Experts of a small language model: vocabulary 12407, 8936 steps.
Below are experts of layer 6 (counted from 0) of a mixture-of-experts language model. Rows are named router (the router's row for the expert) and show model dimensions 0-255. Each number is 128 + 32 x the weight over its row's rms, rounded and kept within 0 to 255.
After each expert's rows: a language model's description of what the expert responds to; "mostly gets" lists some tokens that are sent to it at least half of the time. This comes from a sample of Wikipedia text that the model never trained on.

# expert 54
router [110 173  98 179 130 122 119  97 162 162 157 164  98 174 123 140 159  88 121 106  96 175 182 130 125 141 170  80 156 156  99 101 120 125 117 153 121 128 164 137 150 193 194 109 189 169 150 119  93 122 134 159  83 107 134 185 105 105  90 110 166 149  99 132 204 100 143  96 131 173 132 157 129 130  53 129 159 161 119 140 131 104 109  98 109 178 132 175 144 126  69 167 143 160 113 150 165 178 159 133 113  90 101  99 141  90 129 137 132  82  91 194 144 150 186  94 112 153  81 106 111  80  51 160 199  94 131 116 134 155 187 206 126 155  53  91 178 135  72 139 136 160 111 149 134  93 123 150 105 170 103 151 136 179  99 176 117  92 129 107 131  30  83 115 131 135 144 113 112 188 111 143 132 133  81 155 156 110 142 125 139  76 147 147  87  92 122 155  57 137 147 110 137 125  86 143 138 116 108  74 163 110 127 132 114 211 101 135  89 147 152 142 178 126  95 141 106  90 143 151  90 136 197 127 157  97 141 101 136 137 126 135 151 138  99  92 141  90  96 130 138 142 166 103 118 118  77  91 133 131 149  80 170 103  87 142]
What it handles: Prepositions and linking words governed by a preceding verb, such as prevent from, allowed to, through, over, including.
mostly gets: " but", " from", " for", " than", " about", " including"

# expert 44
router [130 160 112 189 135 182 137 138 126 156 104 134 126 133 135 179 197 167  77 130 121  59 162 119  96 166 119 125 149 155 170 106  97 214 139 145  99 146 154 114 102 153  95 114 144 145 139 125 151 130 141 202 142 124 124 140 143  97 143 114 133  90 120 200 151 154 131 128 143 126 134  68 159 129  98 137 161 163 147 153 143 100 130 160 133 148  89 106 152 175 132 175 163 170 168  91 148 173 179 159 164 157 107 141 109 146 125 112 121  86 111 119 148 153 135 118  96  94 106 108 106  72 128 110 172 122  94 116 152 104 177 116  87 149 118  98 205 140 121 144  74 114 183  95  95 118 165 148 108 145 127 153 181 172 161 126 139 138  74 152 129 173  83 149 115 146 116 149 154 139  81 116 154 173 103 153 216 115  83 141 164 124  49 128 162 118 168  37 132  85  76 128 130  68  93 141 174 140 150  76 173  61 123 164 106 160  96 106 125 139 146  96 136 144 191 157 158 134 123 148 106 177 104  86 143 144 161  94 114  77  46 156 138 116 138 144 115 167  99 135 183 109 152 132 131 165 143 153 187 160 193 138 195 131 134 116]
What it handles: Derivational word pieces and common nouns in expository prose, like -ation, -ment, -ing, development, research, new, million.
mostly gets: " new", " development", "ological", "ation", " research", " similar"

# expert 25
router [ 83  94 167 141 120 118 153 179 170 114 144 105 136 114  86 105  82 205 173 137 157 188  87  91  88 150 152 163 155 191 126 114 150 116 112 121 160 110  59  91 146  99 168 137 142 138 129 134 114 118 144 112 155 116 150 110 141 141 160 146 102 169 133  84 129 122 117  98  98 178 170 107  67 106  74  99 147 134 153 135 126  98 151 146 159  80  93 172  68  67 138 148  94 100  84  74 147 148 107 153 107 131 120 120 114  69  62 119 147  98  90 134 174 114  80  90 122 114 115 151  90 121 152 131 110 164 112 183 112  98 151 100 153 106  74 150 122 109 143 177 106 150 170 120 157  87  97 156 105  92 102 142 132 105 142 112 141 131 117 146 152 148 163 161 126  91 121 122 164 133 153 209 110 105  93 174 114 111  56 110 160 123 104 157 115 172 131 153 155 149 134 164 148 148 146 124 133 163  87 149 130 113  46 108 161 136  65 114 118 123  84 103  66 164 188 159 127 161 160  97 117 124  94  73 108 167 157 142 185 159 116 131 136  56 125 200 139 127 169 152 117 128 180 147  76 191 140 116 121  99 160  54  55 169 171 150]
What it handles: Syllable pieces inside romanized Chinese names, such as Xiaoping, Xinjiang, Qiaoming, plus year digits and letters like X, Q.
mostly gets: " X", "°", " Q", "-l", "eng", "Ch"

# expert 11
router [133 136 150  98 168  99 138 132  57  63 144  74 129  91 132  92  87  73 192 190  82 195  80 122 149 106 126 148  88 140 186 128 155  73  96 157 156 155  99 164 123 104 101 145 123 109 116 174 129  77 139 101 115 100 106 122 159 123 107 105 115 192 146 126 100  77 139 110  91 136 153 119 136 129 128 126 143 142  89 130 127 140 169  95 195 156 133 106  94 160 153 126 124 127  99 116 160 152 105 205 112 113 132 197 128 116 133 111  59 167 123 123 141 180 111 149 164 145 152 136 129 110 144 169  52 146 154 114  90  99 131 168 169 127 123 161 185 184 111  95 113 178 114 132 111 176 168 146  84 167 109 134 142 116 114  85 156  83  74 138 123 142 153 106 115  82 167  65 143 134 189 142 128 137  99  72 158 138  83 132 120 113 167  90 129 145 161 151 158 127 162 159 142 149 148 131 168 171 154 149 153 117 151 126 121  79 103 165 118 107  95  69 127 185  97 159 161 134  92  34 139 145 150 152 143 130 107 119 142 141 181 182 108  95  79  53 161 151 170 113 100 174 160 108 133 137  68  88 126 141  55  99 106 148 143 137]
What it handles: Word pieces inside French, Italian or other foreign names and places, such as les in Saint-Étienne-les-Orgues, del-le, Livorn-o.
mostly gets: "au", "berg", " Los", " Grand", " Jean", "oor"

# expert 20
router [107 106  94 121 126 111 124 105 119 186 172  84 189 100 143 150  73 153 122 149 124 147 147 126 167 156 103 102 117 103 118 147  69 153 144 164 164 142  76 128 122 151 125 177 157 126 146  93 157 136  70 109 180 159 176 136  83 128  87  61 138 136 124 144 133 100 147  95  98 165 137 161 158 151 110 169 157 129 151 173 130 162 132 135 114 134 110 159 127  90 123  61 122 103 140 203  90 106 119 132 129 196 132 150  91 126 135  85 125  96 123 145  81 113 150 199 155 126 126 139 124 128  84 150 157 109 126  93 123 131 176 130 217 150 136 165 181 136  50 127 151  79 116 132 101 168  83 148 129 121 116 135 130 160 146  55 116  92 136 150 165 134 179 117 128 123 136  72 218 173  96 176 180 119 118 117 112 131 126 119 110 135 145  96  95 144 109 113  78 181 167 144 176 177  54  90 193  92 129 168  51 179 122  72 112 176 106  95  77 187 163 132 148 114 188 158  73 129 169 171 140  83 168 110 112 137 128 129 153 124 157 103 128 122 116 129 128 129 128  89 167 163  91 125 104 136  98 176  84 100 103  86 173 125 130 137]
What it handles: Opening or middle pieces of proper names of people and places in lists and tables, like Al, Car, Pier-ce, Kim-ber-ly.
mostly gets: " Al", " Car", " O", " Cal", " And", " Har"

# expert 31
router [133 153 146 111 148 182 218 186 100 157 139 106  89 125 134 204 108 142 127  74 112 159 118 108 125 163 126 157 108 197 119 103 150 162 154 144 111 158 120  84 158 150 139 137 107  75 142 169 101 164 140  92 108 160 116 140 152 131 133 132  92 136 121 138 213 110 127 133 180 161 169  59 135 101 129 176 159 121 139 144 152 107 104 131 127  95  64  97 109 120 156 108  69 157 117 149 112 145  83 162 155 124 149 106 145 162  82  86 171  90 161 198 104 138 161 112 167 152 112 141 131 108  91 106 142 182 133 147 137  76 166 140 160 157 154 112 142  74 102 145 127 119 188 147 135  93 144 149 182 116 124 156 108 164 145 181 142  95 175 160 155  94 111 218 115  92 142 136 190 157  82 123 186  81  54 140 122 156 170 114 126 123 119 172 122 160 166 107 158 118 120 130 143  62 164  90 133  81 111 150 105  84  88 133 166 172  69  94 139 120 143 104 140  70 152  93 146 143  91 137  93  99 186 126 121 119 182 149 109 151 157 153 108 141 131 135 123 106 166 162  88  97 172 102 121 177 172 115 123 159 140 108 209 137 189 127]
What it handles: Year and number digits after a space or parenthesis, opening brackets, ordinals like second or third, and prefix pieces like inter-, ter-.
mostly gets: " second", " Per", "(", "{", " per", " third"

# expert 47
router [135 102 114  74  92 120  89 140 105 147 117 129 159  96 148  75 154  95  85 199 131 187 147  95 128 115 190 164 101 147  78 185  82 136 106 110 147 100 123 113 129 111 127 123 132 110 123 150 147  85 111 117 160 115 105  76  61 100 122  99 115 154  90 147  96 100 136  80 169 141 167 114 118 160 112 198 135 144  66 143 125 183 104 108  82  84 130 158 129 116  43 156  72  65 169  71 152 153 104 144 113 140 113 195 153 118  84 163 148  89  94 103 150 167  99 112 124  86 116 120 172 143  92 185  87 162 200 141 134 145 107  77 169  66 119 142 129 140 159 124 143  76 162  97  81 181 140 126 114  97 116 138 154  96 118 123 149  95 117 117 119 107 175 129 125 128 125  86 106 115 128 128 121 128 117 110 110 161 135 148  99 149 163 151 144 144 137 180 121 175 129 139 131 123 108  78 184  86 151 162 107 150  77 111 112 130 139 159  92 142 134 169  62 128  94  82 108 171 177 160 110 121 156 173 109 156 151  88 129 194 177 138 128 110 134 160 176 103 144  92  96 158 137 164  67  76  76  96 110 203  83 139 139 153  74 175]
What it handles: Conjunctions and prepositions joining names or clauses in sports and match reports, such as and, to, in, so, would, However.
mostly gets: " so", " would", "On", " along", " However", " th"

# expert 43
router [105 136  86 146 169 127 125 179 133 167 117 104 149 143  60 161 135  98 133 109 131 127 159  92  67 164 109 105 155 150  91  98 111 141 162 107 103 120 109 166 131 135 117 166  96 124 119 128  73 113 181 166 183 191 150 139  98 120 133  85 147 137 116  89 113  90 148 119  94 109 164  73 137 103  90 147 131 131 142 155  73 107 112 145 164 134 167 129 143 123 146 137  76  93 124 126 111  64 110 200 121  79 119 141 103 178  69 200 127 125 136 164 176 138 114 134 125 121 115 105 110 121  95  70 154 140 119 145 149 162 151 108 141  70  93 169 111 146 113 124 137 139 186  76  74  91 180  38 147 129 129 154 112 121  82 162 159 145 211 165 103 115 154 166 145 121 165 142  65 137 118 109 106 174  63 140 102 153 155 144 193 133 141 134  92 154 157 173 125  99  85  75  85 165 164 122 146 158 107 114 115 152 139  87 148 140 142 199  82 148 188 150 112 130 123 106  53 170 100 144 121 127  82 112  92 104 113 112 158 181 136 181 159 177  82 178  92 121 117  75 123  83 143 117 112 162 143 125 164 125 102  76 195 169 141 124]
What it handles: Prepositions and conjunctions starting a phrase, such as in, of, with, during, when, between, until, often after numbers or sentence starts.
mostly gets: " during", " when", " between", " until", " After", " under"

# expert 28
router [163 182  59 146 134 124 130 142 140  75 126 168 139 113  14 143 172  88 105 128 146  80 144 181 176 144 143 131 118 123 105 130 139 152 162 132 106 112 147 101  66 245 178 119 148 129 130 106 123  87 157 135 151 117 173 104  59 154 119  92 166  95 119 142 128 110 137  78 146  92 108  82 148  60 107 144 107 160 174  94 100 136 131 177 145 123 120 149  64 118 168 156 170 148 111 148 156 116 178 153 129 124 165 197 141 118 118 189 141 153 116 187 152 123 113 121 112  52  86  62 135  71 129 207 154 153 158 182 165 137 154 159 152  88 125 138 175 117  63 156 174 118  87  87 104 100  97 103 127 108 129 106 127  73 134 127 145 167 129 134 138  91  95 156 150 113 162 155 128  86 146 102 136 166 128 110 213 151 123 171 148  93 129  81 138 135 136  60 115 126 101 129 151 119 120 122 117 126 149 136 154 227 134 125 140 105 130 135 143 149 101 110 119 164 124 145 129 113 157 126 106  91 152 126 149 146 118 124 180 102 101 101 162 105 141  86 103  73 121 174 106 140 161 131 159 149 154 107  99 136 120 178 161 123  68 148]
What it handles: The word as after known, such or as-adjective, plus time, years, most, part, all and common nouns after the.
mostly gets: " as", " years", " most", " part", " As", " made"

# expert 51
router [138 111 155  95 152 129 146 167 169 204  99 135 120 164 122 115  93 162  96 165  90 113 166 190 137 203 161 112 150 156 110  56 165 135  86 111 100 155 148 109 131 189  99 131 156  53 132  99 144 156 124 159 124 111 132 117 121 123 134 124 108 118 164 156 114 145 184 147  90 149 133 109  91 123 143 117 139 133 151 143 103  64  93 139  76 155 141  83 159 126 139 171  87 172 103 142  71 126 234 111 142 129 181 117 164 195  66  35  86 131  74 131 176  94 151 165 179 135 115 119  90 128 147 127 125 134 178 125  94  92 103 131 135 124 160 141 124 219 117 130  88 116 121 117 126 124 118  87 115 167 138 129 154 115 137 137 111 148 131  98 112 108  52 151 151 160 117 136 161 142  73 118 150 135  59 121 214 127 132  66 150 135 137 122 158 104 111  52 164 105 107 150 108 154 104 127 167 176 116  84 160  70 101 128 182 174 135 180 111 177 168 173 187 144 135  93 131 136  80 122  82  90 129 140 140 135 143 137  82 104 134 150 146 140 119 110 141 110 132 131 130 119 162 183 165 154 136 141 178 121  83 127 170 106 126 118]
What it handles: Adjectives and nouns like music, English, New, law, political, plus word-completing pieces such as ional, ar, rough, ron.
mostly gets: " music", " Music", " English", " New", " law", "\""

# expert 4
router [117 143  87 102 114 101 116  71  79 141 171 168 209 194  79  54 142 167  89 132 182 118 117 151 143  82 141 147 181  84 129 121  95  78  96 164  99 145  96 165 132  97  70 195 118 101 136  99 127 123 112 102  73  62 188 145 144  96 110 139 105 145 141  89 126  78 100  69 146 104 148 149  89 141 134 113 155 139  98 162 130 144 137 126 165 103 149  99 103 119 114  99 120  61 154 137 118  75 135 155 124 137 144 131 110 116 104 121 153 171 162 112 218  92 115 184 168 106 149 101 202  64 123 143  72 129 164 147 120  94 122  76 164 158 157 171 132 158 118 192 138 137 103 127 105 151 145 156 106  95 114 152 130 122 182 106 195 120 112 144 124 145 142 156 113 181 106 117 192 147 112 124 123 131 113  86 137 137  86 164 151 116 135 109 102 135 127 204 132 163 182 143 104 145 125  91 140 121  89 145 137 135 136 135 155  72 112 144 172 164 148 110 121 114 107 162  86 134 156 146 165 157 113 108 118 160 146 131 119 182 147 168 126  91  65 191 105 110 134 136 102 156 162 183 203 101 120 166 129  69 134 136  79 168 160  84]
What it handles: Table-row tokens such as pipes, hyphens and header words, plus mid-name word pieces, e.g. R-vote, Ralston, Peak, high.
mostly gets: " Al", "°N", " ·", " high", " Red", " Mon"